config = dict(
    n_experts=16,
    d_shared_expert=0,
    moe_layers=[1, 2, 3, 4, 5, 6, 7, 8, 9, 10, 11],
    router_score='softmax',
    init_std_router=0.00979,
    tie_word_embeddings=True,
    dataset='wikipedia_en',
)
Below are experts of layer 9 (counted from 0) of a mixture-of-experts language model. Rows are named router (the router's row for the expert), gate (a neuron's input weights, with its number), up (a neuron's input weights, with its number) and show model dimensions 0-255. Each number is 128 + 24 x the weight over its row's rms, rounded and kept within 0 to 255. Numbers have three digits each.
Before each expert's rows: "mostly gets" lists some tokens that are sent to it at least half of the time. This comes from a sample of Wikipedia text that the model never trained on.

# expert 10
mostly gets: "\".", ".\"", "\",", " although", ",\"", " while"
router:145099195211084095168135121184121053132117109113160125157113127168145108150127167114163131113148187129140154149088151152143115129147106121154198072127127069113149131114137134088140147148085106115138114121141119158130174090149154165151114153136156075107170127181152154148151142152113120121153138090108153126166095131107134169138113144148147100116121110128140107130134135115124138108153128125077129133128120118114144123143113151147098120127138139095114152117133141160123141126123108123141155168142134164094126103109113138154149122130138117131090167109123114139138138157119137129115088156121114128131114101128118156162175123119162106152138188114106109100132159131112132116108113128125119144138126141132127115168140126108111124143122139153124132162098145152132172122150081
gate0:095132134094133103161087161127127104119090168070113138086138118134114137141152125116160104120183138105093162137103132164110111154130140131127154076177120103141098082142138132113110136103156111120190109115137118083137131136138140150089110144143118107140118135137138111131157166093088132129100071126127127117128108073110116134142141131135070157084138129134135127155171134121148146161104097168135162164077124106089112096141159155157123130150119138116114169169143135109107107085145105116167133124115106155129099130125144178118110128155121076144098130097142103118145113132106147112116108117153114155089127162104130106148147152097078107145089128126114125172106138141116139112131167113168135148125156064157116128164136120099137155133123144127161125160130142149110117108126131
up0:170143111122102103133108126121142138176121119127103118162152119125116127111108128179126136099126147167106117099116124132137129073152145133134063147129087170128159158123094141163097133126147118109071098157148100162086118096128183126125150138108166124137117150150117100111109094121190100160114097111142130132153144118089132126134129145135143150109160094130137136144176111063124128141106135094086136142124153117089137106113152148130136117130101112152160120143131147177134130127133122132104112109142135098127131109111056078130143184082146143135124109134105106123104157103117140126143120172121135092105145169124167138146089128161155112152110117122160137110124106143125138155154137112125091132148129173139109093173141062102162104091105141148121095109128110113128106128102111

# expert 13
mostly gets: "\"", "ities", " areas", "ility", " degree", " services"
router:112094168119090079176082089175100087116149139133133145126120128134146153128129165138190148109141172111155136167127164112161123150148090130087139122109142087135130140131155152099062114099105148132128089123137128136096127109128128175125120120160144117129162111142175133127185116135139105127159150138108126089132112172123126163129123140144132090123117119122157146133126120152110142124117186104120066158109134120117090155129108119125122067173097099083111124133134153160120147141170139147106107112123097126144166113126116123111146125131115130145113163137134096114156095118116137150062120147139127131131135141149097135123147152129134110138111146135144163115119107133128145094133162079136132094170108165141111159112125140119082119160134106124133168185111140133109177134152121
gate2:114134106149117115137114121115129092179128092103119092131117143111100118113097121156122128166131127105113116153114119145139137119107159136103104142134154172118168068122157118156120093128100136135111111139125098123113116155160140143156101121149150094116105150128128131130127132123090155150092129130118166140133124167185115101111141094093129142102132081152107092118109096112116144079140110135139126093124110144154145109102133168126095112142111126132102114147135070130165178145119134107122085157155115140137092096168139107144156143119102122124088128096128179146124112086118135076100099098139146109108147122139096102113127189122102105155174113135147130129133157098112112132136138153130145135134084103105102099125120080146116151212096098141178158149161141145181152144132109
up2:084163084174076125133105136074169153131116121120105126113138116122116125103121157104132095146136104113127158151117086117123135152133087172139114183152137108108088128097159138174215144103123126165095139113145108118137103095141145074098121154122131152140146125158123141163094119144127150110145134151146151129115132125159118138101154141151097132134124128153088119157165133134136133139092108137151136156110116083132087095153099126143108144168093113109117169125150136129159143127150117137097138133122131148169124124123142093115100123122152105145140142145120148142115118089149167126137115070119123122166129126124159101138085138136141132147122138075154142145115168136199111144136091165128122122101086146146131139169142108163121127111106139151155168117182178117142134111116102

# expert 14
mostly gets: " many", " small", " this", " new", " its", " such"
router:156061108128071091180118085220094100130143139124136135144151131110124109123152138169174162130153152120111148143102145131132148132144126105136147103147134096159111123109127139146113112091108142101160135137134103119149147127150173192132098113158095133105148081164137139171146131138107125156145134151152182125130111146101132145139168123151157140105099128111127138169128109112098122117127106108116102112134166118117135158157101159096089104165111111093116116124109139118111138102134166171107119141156134137125129091128127170113164157126135109112097147112129129113130083156127161078089156144124086134122111160155135095130145144123170148185123134123148148122128137141107140129128121066139125100138140130097158148141139104139136137152129126121136177136130122119092135156136070
gate1:123103109145095141148110100148123140112173164133099176143142118133115117088178107157136139156101126125112106104136143129157183115098149143173121158100101131121110113104108110163153140162173100180087135137109096135152114121143134152093147115115113133129142100083146140169140145127124142165179136151125126105151118118105150142128142144099125156139097114106131136129110115139130137135115091090145144104151162130114142126132113082096145132171157122154101134098079183117127115147130135131165131130130120162128123146131150101081158139125141127121140113178113154153145135112104112121122149097119144125106149126128153150206141166099122145190157091109093153161133074137130098144128094158125152085103140159145141165140088076147140177108142109122132137112122131158106117154090131
up1:102136192100060170142129140141138172123123084136112141128087161115143128114095148118097103166088126070159129153130127155122095104117125115097128090137133193134114139131120146119104116137128135105140144133138184143082111130146094103120117156111154132103074137138114114106091132104160119125097118137122128160132160132146129118117121141146131069144173111127143143118114124139142114094141131128106124135097132125144155126096159111157151131059152129113145113118171128107155146158119078095144140151139107070143119146134102117145081130137100150127137145117151082106159160167133121125133070153147109096133118142106083119105096131156174123054120127134125103104129135096135095099127109131158130155147137128114116108120151137084135120064142117120154124144129125140135150118149121

# expert 2
mostly gets: "%", " sq", " Coordinates", "°N", " ±", " household"
router:109101142171077093182111093151087097130124088140126133139125116140157123132156121103188187071143170108125126118145142142135119186107127136137201089147100033128136143116130141126139090143107105140148147118118124131112152120117114131155070125134151115085145122136133117123145095110120103119164160141109133129096130146127152099118093097149156118100127128105152087179101121130103141148130147133120112139166123113136121177155132141099087131165103126072109111109120160155127116089133135146139110172128098097123137131127106112124184126141126109147102157138147093108140117130096152133134119104125114151134153109111138121135145128109136169148113158140151158117120130130094160151131158119177140118160132111108118174128124153187123167134150122144108114134106122134130131117158130
gate3:154101130132122147142132146136104122145142105098134119136156118096162132082133139118140096084098149145135099140171131130109168116127171119119123125162114156153128128153109132127103127151153150124099138120121117122102165142131106140133143157090114166111150116114125065083161131128098156123133146091150118156134147154111114119152081143136125131139163089148115117165104114164095117161123143124111122120112103146092088137134166115125150103117135181178121142130122133050150126175199109156130121112125117098126088098136123099085126156114166102142128108118127103092124156099096113137115109152152115121148131152182151134130130122108118194140133097061150111129113122085149118186118135114161150128120129117128115084107118132106120154138102138104154116132185100109136099075138127
up3:148118109115131150081148182107160097137115150124171107127125127116135106085147126111143105151076164130131165118120070117171172126139087108150160165127153085144170114154130139104124139143154125133095142117163107146160101107150178119144108126133155099124129127145180153098122120105159165162129120160158110061113115104125148140103125098110109127122102124131134163126139123116105121102107128070148150070120095132129106103140094172145107160134124136087121136116130131116132144110104113155126130094122120117113135115090106127126098150114097128133137105106127183106121107143144098118160128096101169104122151125138130089136147116165134107101124114146116100139127162096131130082105102132168107105086168138097153066115146117147098116123123087103143143124156168152118119123089156

# expert 7
mostly gets: " album", " Label", " Film", " Title", " Best", " Album"
router:144087147189076100147103102158107102103154089118130104142120126139161169130136111138165129108159180133135150152119123124160117122149126109126141118138121072140103150101140143090148112072087157115137125138095130122153138135155158154110093119170135135101139101140118121137097102131123121116145133115151134136153090149093138144129167166159164084109109134115128106141142117111149159114129191069117060133120137139084141138156103166127146092117116125075089087126122165158140139153185137120120110187130123117101137148129117137122166131146125120132071159112135059102136124138094145120148108137137120137132113152150118124113143132157159125115135130127103109098103105143092147113100159128141157161106124149111139170093133122129108136151101139122109152159104130131133151122174114
gate0:131096116119133141100164125119114114109152099107127175129136161120149137125139146136071163093119097091108162074124143115128127128158120097142175109091088091137130147142113085138124150143139149111158113114156130121097160152139155109130096104190140142140121122100140125090160137122125137138131148120157122149096110096127123135088130147159071140152122097124190104126124154113146153110118139163176087099142091141186156115099124124137132142136150147134143142138133138114172124166127123141099127138160114126109122107122180114157106082133149183143146164105124117123138113138129152161151136142111106120124132149111113128146117172138091088135182134140174125172132086165186109158087099133114175123150148117120137127119144154131107109140091137128104150126087117123124085105115168
up0:145149172108132132104159097192153149180153103128175135118172122103111131159174123140157152089142165140140144138128145152133137143151119114134139085128138108129102111131133143130134112128133161140112117125136156088178174123135150162166138150151068135130110102108127071077119167175155131115105142139128085126071127114132138110102133124125078127147113110111110127135072145122149162165133147102126172132103124139185176130121128164094146102137158155147182159103135128150165116139123114127128134148154135102125154150128155116112123119134109161123126128138119105187113141071066138119092104169178128123115116091139152128128113133112127079135134130098087164143114113122109148150157135136123140126139142147127140148116116152128106112127169094094137135099118106107134133129131133

# expert 4
mostly gets: " Fran", " Jos", " Stev", " Jo", " Carl", " Jac"
router:148110219255094096155109103141086021132155083098115126125119129142141102142143152125144136129128156110105157157110193125157133124150115132133190099147112085121160157087124179082095138119111155093137101126142133114142150129124137150101112122118127152097166105146125119164169099112117105130167115081133099140153141137116125126116122148124122065131113132136118128153130115107149144105145139096096115109133156124091113112144131148121110094137129137144146148125115138133149101109110138125119114148156139107108116114113117122134143128107118124109121115144115118127147115150130171107115140149126112150143121150129110091143133161144170133133133151129142149139143122137125133127154141097140131119153132117114131161153143112127137135130180108137124157150115114159113140082145104
gate0:171122158181169133145154119091147079090099123151163120119118121145143131117170147139140127111105093106107162138104118110121148143129115121087132093142122090127089092069138112115099164107136136111104117117110151132169139137118122154096148137104095084123102149143135121146154120129131093173176110140107131130094139138144123152154085122157121137134130098111141137120142126095147098107137106100106137097112142157132127154112132118129089121158121118109127121118142088109108142150097172129089181127171113176096146131096157116115127116129154114107117153097115102083082156110141131136143147145166119140109124096165172153089126125127095116146066114166124157099129109134064113132141127138154188095131132107115133115095171093111121096163147146126121114127163112122129125147173161
up0:092145169104149156125128135135155115113109122118111162108143109114112154149176162103101133139157142129143097136120144119139088103149125155120159123127101109177133206158126117135144131106104121162154152134159145126079111140165149132146142084116115146126163186080140134160175126105132148087098107161138177154165144099152121135134108086109115062096133113098166113135151101155126133171108155149163108131137116084155109144128115137100122135159096132139130123148150147051167159130169105135141134120159126121108130139136104132150094119113127142146135175116112125141120115147145116112099130104134137137148106094160081132131079120122135106177128137116117139135128114097138105093074116132096100104136145114107104124144105110090123106150136102170113124130120095134146121157083132

# expert 5
mostly gets: " politician", " director", " Minister", " son", " coach", "retary"
router:145090145175084105194127096182055088125156144112135143171150135133143146110159113132164142112167178105117120152121143171116114133137088137098126133138097045115125141087171147101114105120113143117112098097125140121134151131155114125128116133138135141124185096172131121150154076114124139121141136146109130098153154161091136148124114123166136112119141078117118092145121108138130132089137177120094054106121120134106125141096114144114104091155124111114096131105107167121132099125128151119100138104156117125111155142148106124135147103119146132139130157104109091117137105100108167125126151157130101121157153133134101111098146118173137078146118131144144123124097104124088120148128127115136115133131140143111128157110133131118118117161110151099156145138146093175101122114177092
gate0:112132126138135124133129092113090161086185179119132172153151122157124135123171153073120091159130180140088148155131116140097120163153114152165083120137119112139145110124139111121077130100112185161126139143125115139096143178107105121100110150124093117088106113153146112085152126131133120107099113178174152094085131137112125135175123123128148085164071151152125117125116115142125110157157162112116113177108103131089100096133115114131129135115120083149134113129141094120124164171152144142110116131090131139108109091162117099125104132102122133111111122097114127175147124142106166121143110134118108107137135124130114169117137110140113163107091150148159119073178125132148108134130148110085158136124116117113111135144147143105127106106114094134175156149132174158122106108108127
up0:107133162107129116148114140111152112127135141169084103142180077121118159148104108135102128123126120120132132142107138172083200102153120108149109116099134152175149145143084136155153119103171126154147063122095164141172122114110152147141135125105117140143138087078119140129140127134124134171132119150125085194142114177150114126168157112109147139112134094142120152110093151124154173170140133110131132116117164107149125124112142147131149155147146161136118112113124151142130112132124132123171113166133165139147116089109124148130131139144130141156143126123095116105089097105137126105152141130152169112166125141109138178159108161104207110155131127140142143163102081136139145101096086124142085136122169079152146125152142130145114137133115130153092103130110128132152084136146115

# expert 6
mostly gets: " ", "–", " (", " .", " #", " +"
router:166116167191034126140160125154104068152131132105133110136110110136127141123122148145163170142129145095129131190147136118165157100130095115129208101122110018133144084105148137122124096105105120135146095118124101148088127168123153162143084113144113153099162150109131104133127130117146108148157149123125170124131134147122166101124108149134135119141092091113139125143129130099133123104153208102112109123129126152113146096131120125125110125128144127107117105105140146152119109104131140128118164142115141081117113127163100123139130115138125147132138109117155129138131117132122094129093163134104133190167138131130128124128157162138156099146126118112133131115113123130135133121150120115112163124122065138104141132163143134134128121112146165099110139127116108139094165133126074
gate2:090153137108100129134124137133126120135116143111155136103152114111099125120130047145125166148161147141162131132139094152143162093126081134148143131113196142142152114128149154105157143122109134075117111154166105134141128153088131145086143118143137135110148115134134088102108120122117169135112093118169140126127137144138134099159132150149119142126117097133098107141188157075087106124142140165183133149120144169066153169142136100156086151109158116134111136142177136067133161141114136126113143117147137143111101184132116122111138111116139100131145102132085155104127124197151123117137153127119115104164113131128133131120125149153140130105121105134184137112148125159120117045148093097126134103136116123134104153155115126135144112119135118142130156165143133175140109169120168
up2:126124101119148140128157108111128104121130116124123119142145157110124141094131116151150144164107156116122166140146094129167158131163118135128148146067149139127136169123124143136124119163107155130154174146160138103151166137092118144143146141116123129119117139102104112125109111092128165142090089105150102127075085142119158125172128121117153140132116141142114109119125136109065138079083140157119106131145102127099139116092123124136113141100165137118125131120149144107115117162138128138103180154162148138100123151125143141120118119135102093128081119136092168122126142160139075109082168152145140136116111104149089099154157144171171114121125133077166072142121121186093138069128126169136152096167120155147125118145151114095169096156185111137139130139147064150143128149116151

# expert 12
mostly gets: " York", " London", " India", " California", "ville", " century"
router:108071167143070094167098084175040109140157138144142113146116088161152143172149129146131132104136177116137130163130162149113129109167118151103129088138096080173152139107131184143133148104117135106149086126155123144119145116153165160149126095173138148109141106156127099178146097116122142139124132106133136119141094160155118120128125123171163110131111114133138139095119106133137114126150165097121068170132125142128124110126100136112088114129139127105106082105110147132133142100161115149116179146134126122117173104147129143103125117149104138140119147109161092097139098150107151138136154125158081126132146126156103112107138126140117128140130160115123165123134110120106142132125126099133107134142101169132127165116167132132133122169117135158122136165132131125124187163184137
gate2:146111176103127165146174137157147135119136091109158112147093179120108102135124145104134130131160167118145170177135093102150114141125127104150223100091113144140141082125113114147145108118175153117137131182121122179139142120106164137157106121145152116094115147147090154107142115132112130177123112098132129120110123131135115123117153118142135125151143175123141094102156077166125118127163127107138170127099064105105178154152104135126117085111148110099108123147131136113145120105122137121141081143112139070118159134127095134103157139143131099168127148137088167116127101117104135141149174111140155148074125106140153141151125118089130148123133147141123128130110120112122121187128142145105134131134134116140079119143127144103126121106145100079128181145135127151118157134131091
up2:148169080166149137130159134143107121177109111156148123135089112142188135110104172121123149110080144145142154082108151152082096138148131142129093134167141079110149150164132110075141131112105089155125134153120131100158163145127117092097130123133093086130157133129143079125146104151136106093163140127135107135119149149097156149136119112097158089098145163130102134131121142140118152157117124124077115072108191160174108080101123128153104130102151144107126151144089103157129138132128093154113148135109110139130120116120162133148119115100135134108118138139143104112097168111153118089129095133144122167141126133113102121140119118123135119168140132144112105138119143081141142114094107133118112098080164129128131094085128139127148091152148120167110119125105075105141137117101183

# expert 3
mostly gets: " during", " along", " took", " announced", " around", " moved"
router:112086148143065092161136106208095084135169111107133113115122141156146129139138116132144154101143135124146161134119155120136139139139083072122173126149123073128163098129175156123139129121074133102185113125101143139154127099138157140121081132133124107128167117177122140144137092076139143138135153129121147129145109132114162128119144125161141108147115100112093133184115112103079157171143142140114104128103124128130156149143149126167110120117094096111115082121109119125138121137139103155136115150141118116108120119116106167111120112148118136145117176108107101148136134167112122104093119182111105147118146125154139072142132155157147151145120127106113123109138119116110165143126096093145132107131123126092123142149130105128136111170133139130121204173100090102094142136178123
gate2:157150144145149122102099140095149095126145114130161142116163131136157142108079101102097090135123211157177141114109098146117115163156125130145144150133156134079097164117131176126108149149113144100139135134129135128133099166131157149137098151143112072149118088123144151144114119102147121100140082116112175203123120166175139138144128135119111108089118104151101125137129117100141113144098116140129098096153105133164140139132097155114138149104119138091114097126128104138145130151170155119115116098158137044146122143127108121156114093136091111120132081100149172127095161095134158128111122142133141139171119167156116078134135147152080160157142130135136147092152106095135116138102109148139122154113094082103126103094148132143125159149125132141111152147139139115135130125140133
up2:163117177113134105093099141095156142126130134128104127135117124182182119136130132120123151103118176128115165118121100157144118138124108152159160138131141130126103108123121144115116180161138103085147134171117088123157127138131212159101097129174101111115140120127127140134110120116133126118115103115132175211139113122145149113124142160164115081088143116114098125183124140113121112129131113137118109135125120128143119151108127126131135154097150125120107072111128120106162088142174146104103087136108103075144140103129118127169112158104098122130116100093129168149116119108114135141126112139111122158138119105158103100146123115119127114133141148126126137130169112103153110162120072128072153104114120096112132070133137109172120124163111109142129120123109191142121113139205108

# expert 8
mostly gets: " particip", " caus", " chang", "serv", " ident", " plann"
router:092090119216112085141114127149104118127148121105132115141125115145164159128159151119162145125152150103123158162127150098149144127120122109132133117165109058110112112114132159125124104128124118111153117088125138112102154116152145138167064139160109114108176125154152121147148141111136132131187148120122120084121124171126108154131171135168114116116115102126073142159127114132076136158117192068097098116126149120118145185118110165170090096128130105107082118116129129129160155126153151155117117153150116146113140100136123098155155143133111107127135161164136107134133115131127126108141129173113124133136096159135093120124153129182146131149100153136139155137122131074128127149155129078154140113102106133107138122136173139118101135180090120119141164123122129136126125151162107
gate2:142125114111111138129143088105110109158185158149158091135103102110121095144127097123135121133128098117119131093089093135126109138153120122163140125104119134087131109152127197124124114166126152102179121141115088078144085162144125122135149137148128122119094145112118105150149138156138136149154132136149118127168123128155119113194138139124128144132122121084092131142141099136103108153116129158111099173144178173165149149124112127179129125131180130119155123108134129146082070105085131106105153107111145118098125128136151136150105130100151100104180127131136128134165165142100131151184106126112092114142132138155107138103151093110149130119113107186092136095119104160147099127149121109149096109088173128165152152165123133135134116162136123124155145113096093134136185168123139
up2:127111095153117094145132154144102092117146135121118123082154111135163121103146131147122100103122130155146149147095127154075158121125079115162092155157114150138120138138105137113142124077083186112123159161089100135188158123165117124120154137140121146139110123120148157161148132133160105137079119128148074135140137093114148112111146111152140121129131160181090119154126135127166136092120149105140155161147102107099114105123118147100161114129101129064116125101137142145126090139116137097123113132120126091138116142139128165171145148144137155129109144168109161140127126139057103143152118135162137149180095127110123111117134135154113116124112084078144095160134138105096107155109117100134103110078129118124122150182081160085159139139148145124139119144168149118128092119151098

# expert 15
mostly gets: "=", " :", " ;", " |", ");", ";"
router:129114176198085118172128125187103082151117111120155141151113120161155090131135125172168198134129164074083129128122132144136146142117142125130211109141116054105154167106163128117146136099100147104144120120112117111113121093145165134128111116144153107076158104158100112118110111114146089123178132109088171125135099137116137150127106113159133090125109097134123114152131104143106123127137167114084104122137139169098116124145123165099079121141097109100134104119103154143138123163152130126130156136166116098129117110114102148118160129130166150149138133119141129137165147121134136117105132148143128165119130162109074133127125161122137106147089158158098134121131114110110118132127135129152100123173147124102117165136123143123141130152150141105135158129110144149113113153122079
gate3:130128157152121123183098085088150146093144143140110104124147111128112097140144145118090094151134102138153128150079124159112146144137101174103125151158063167135116177118129092172118164106126164102141137100141094126141181152128157121141160074136115123097124145139124141142099104143117129111104131089139103144133126143099103109143147170106125087146134103154182110147101141099171087111154162148137119121099121123153128104109138119107109104139126077111126094123127140093158121119154091152191115160094111127111133171131090137139091129131163107161129104160126120120138133148121153134159120121147109106138103134126116130067181122160114129100141130138156126111127133079112160141098112078120129131105082088133131149147174114147113147138125108139123131166109156142123112141109157
up3:132143131135134128144142092137126141153124133118109122106131145128137113126147165157109176069146125119103108142146159118116104120133103106141096139148181149126119092135140117117108140125132088107129087160121092147105074175083083107125117150129114111157097153144135094135143178104139113163166160135125151120127131101139106160114083086179135109116154136115074155124113154153100117151118112113152132112146153108128122079123127127069115100140183146110137166124101145193139124128144118104086169106137156137081168116115135115116127111132117139107123122099146161107114098138181120129164162115145124102132149126121117146155130114104135107117122149087155077129131143131132158060158100102126100100124101180171151130158145131105147131108159131155130095129117145150166160135157129

# expert 1
mostly gets: " re", " ab", " eff", " dis", " ev", " sup"
router:105131128211125121150153128159104044131124140119121124135124113146148089155128112156171174115127164140134157185113189130100133146160131126123148118155160074146137112108115182098118122111138142107148113114158139149158151111126139159118108104148111115100171141157180114148145096115094133134212125121107131125105127117131113134150132145157148083139124099111147126171131092076103114128122161082086086133123133113102144123120116153159122128151096123124102134134132133110129116117170158169120119143128085153126146082146134146146136088097143147159127125118126108141146096128084129120106142130132120170107179148137132097144131109129151107150161114140123144132123143137109136114097155110116165130144131151090139142148148154123117109157129111142142181116074103139142131105113107
gate0:135077132104136124148157139140136123131142121133125101140121139164094095120163118159160114122168149171099131121126136135152138148127125103142118148099166105110077133127160106154174118149156122140151151092111129087077090113098128127134168147143117150117127143153151118135131114129108147172114132131134114116061161150129139099112113093137099126112136165156162189132171114155173141125118128168102160112115136149132125135139076114137178146122118140141141132109124101071134097099119144143141136096123101131128129086128159136115102103075125155092142118092121121115174067142139123128186137125113097136081152079138131105148153141085146145113132156071116171102111084094149113105132147147128078131140129117152109160142116099132147175134148142140122136123142121160127120110146161
up0:077154114154146128129120120155134064097133123095109148098115110070114108116118133104139140108114110122121132140190122108123069084122131112145118111132120128143104142105128151125105132182106086137185144131136165110157088143116146130144148134160077109160174121115135133110124141116133113097146105117133138135121106110099130154091153145163150102140146101132120147141113117125161140138120166126134114147146120158108147110140122126133129101084138165101098136096110126119132104097103105135105138132131165159165123153099139140127114126125150079183079105141151127156155072082158115171102111076145121114102115121116116174154060083151128107136173129143168119179134136136113105098138141113146137172123123147107095125113140132138147125171119131148134143117075147112154166117151128

# expert 9
mostly gets: "iy", "š", "har", "mad", "aj", "ić"
router:126116175219073104183077078184044123165166126125138103133119113159136134129132148130112132095112146108123123141164160134137115120144107130125167104130096077138145128110197195089118123137125122092133112124107150148111110119125155160124124130174119114095133098145087118145153109130144122112139130103102146141119077162126164119134140112133135111128100098104108121137121108112122133118129169099120116157142147146125116138119106155122109112118129143088102096115103178144137146126154140151147164125136138117105158113107102111100172117150127144134137143144128113124124120137110149076146142109143090147127121133134100135127154138131127144156070174110149154117102118123103176151150137114146147141150143140122155140136118138110131138136088183128116102149146110153128139144176095
gate0:128160128139129162127079116081124129108171110146101087132131099108151199116147076141135109115137128118147125117150146151114110153101120127147139137135118080141140155141136099135107157158070162101118133100127094102108163115097140156104147112169110121125112104143124148151125126125124115096122081148108149142134149121098168124156140112132123137123109129104117125123123107113147112135148155178101121092133114132140110127135125122172130139159168114131136146152158115119153131139182122126123127119099132098140113122093098119115110110134135097165137114119141114119135105157188160106106141168117126139100095151118160118097092136142139174175095116116159090094143114117124160115142157107136093141177095096149076119136079133153082113122137126150093158088157075108102160071077105
up0:157145157149115135120109169136129116140111096136146121113094150120154102128146139153090114137113135170110149131096194148126140120123124127125101102155129144126107083118143131123119124108174158133113123163104144149120096122179158077117092123138105182118113121138108146105184092131128121133110165140177128172139112118140104093109116139130123119115129142112136118109091075154115150095098151126154126181105174146122167115103151134122155099153133130101098113098083132134098127098105135137112157146136092104102129137152140185106126139146139197137122138136138110155141134065142094145104099115099121120123112143146093145107122130076138155125122116148104125150097121106078094131099071093123160113103159123111095138124156100142153128099130112164159145118109126182112127148169115

# expert 0
mostly gets: " football", " Cup", " league", " Championship", " League", "weight"
router:129100157167077089136136138147095089154160127147126096147131117169126112112137153119154185127153194119125139138110137134124124111166100144119155107133118075177142115103111153097136141124107102117144128081099108138139161121138121152124130118145108108135143043121172113105127090098170129134154105111106100123119080129104143136148107119135130118148141106109111120171122103156125137125154163094144088101089139113096090155150071138117116119126115133086116103141134137139125095134123170103123127146150123132102152144155148153132128151113120131118152140167097095115177082115113164099120151101115117135143114138131128092168136127115149108150123139124147133144089145094102190107088133076131144109148104155121154127170157123156112124168138111119142125170138095125119165135138087
gate1:166160072113117124137123131157139154153088172143126140146115126164137181103100142077127111182135143110130110153149126113129116141154128169114094166080155098140142142139104118120120147111112118145116146119094132147148181099137149148148121115079117133112114109106143095101130126109101118152119128140164135126074122133121123107096149148129105178113116086129128148114099152108088148072130177146125169106146125093145135112147134105172131131095140117111106145151124126130052147124165122123153083086112131120131080135097110213157147113104113146147168176115146105155160136151128138116135128176125147125133152146139117097164163087140152113110116143102117149144129103111100131125146093119077147119165123139115124120121123080131127120124157128107139130130113134125161151158144126
up1:114148122159140160124123146101146156129120099144100123155107124135127161158123138152116140151133110120112085121171170153116095101109109162128192145114121110127145119163115120131143108118130113131101132116135134155145153165137163144121089143108108144124093164156130143153171136119079169093147110166126099092131136188122162130145174107156142131108139126131119175153093088158112165130145128176168151150112142116101151168175136105135146131129125120116148157142107129105094097115088072137108107136126101119116166155167130140124116124069133164126092114161111106164095152141138123142130123121132102111170072103158130118159081101102171186123108137127154114163056122140135126115121144169132147113140113155103099119135124146115177138127111126105133135166122131148135127139122132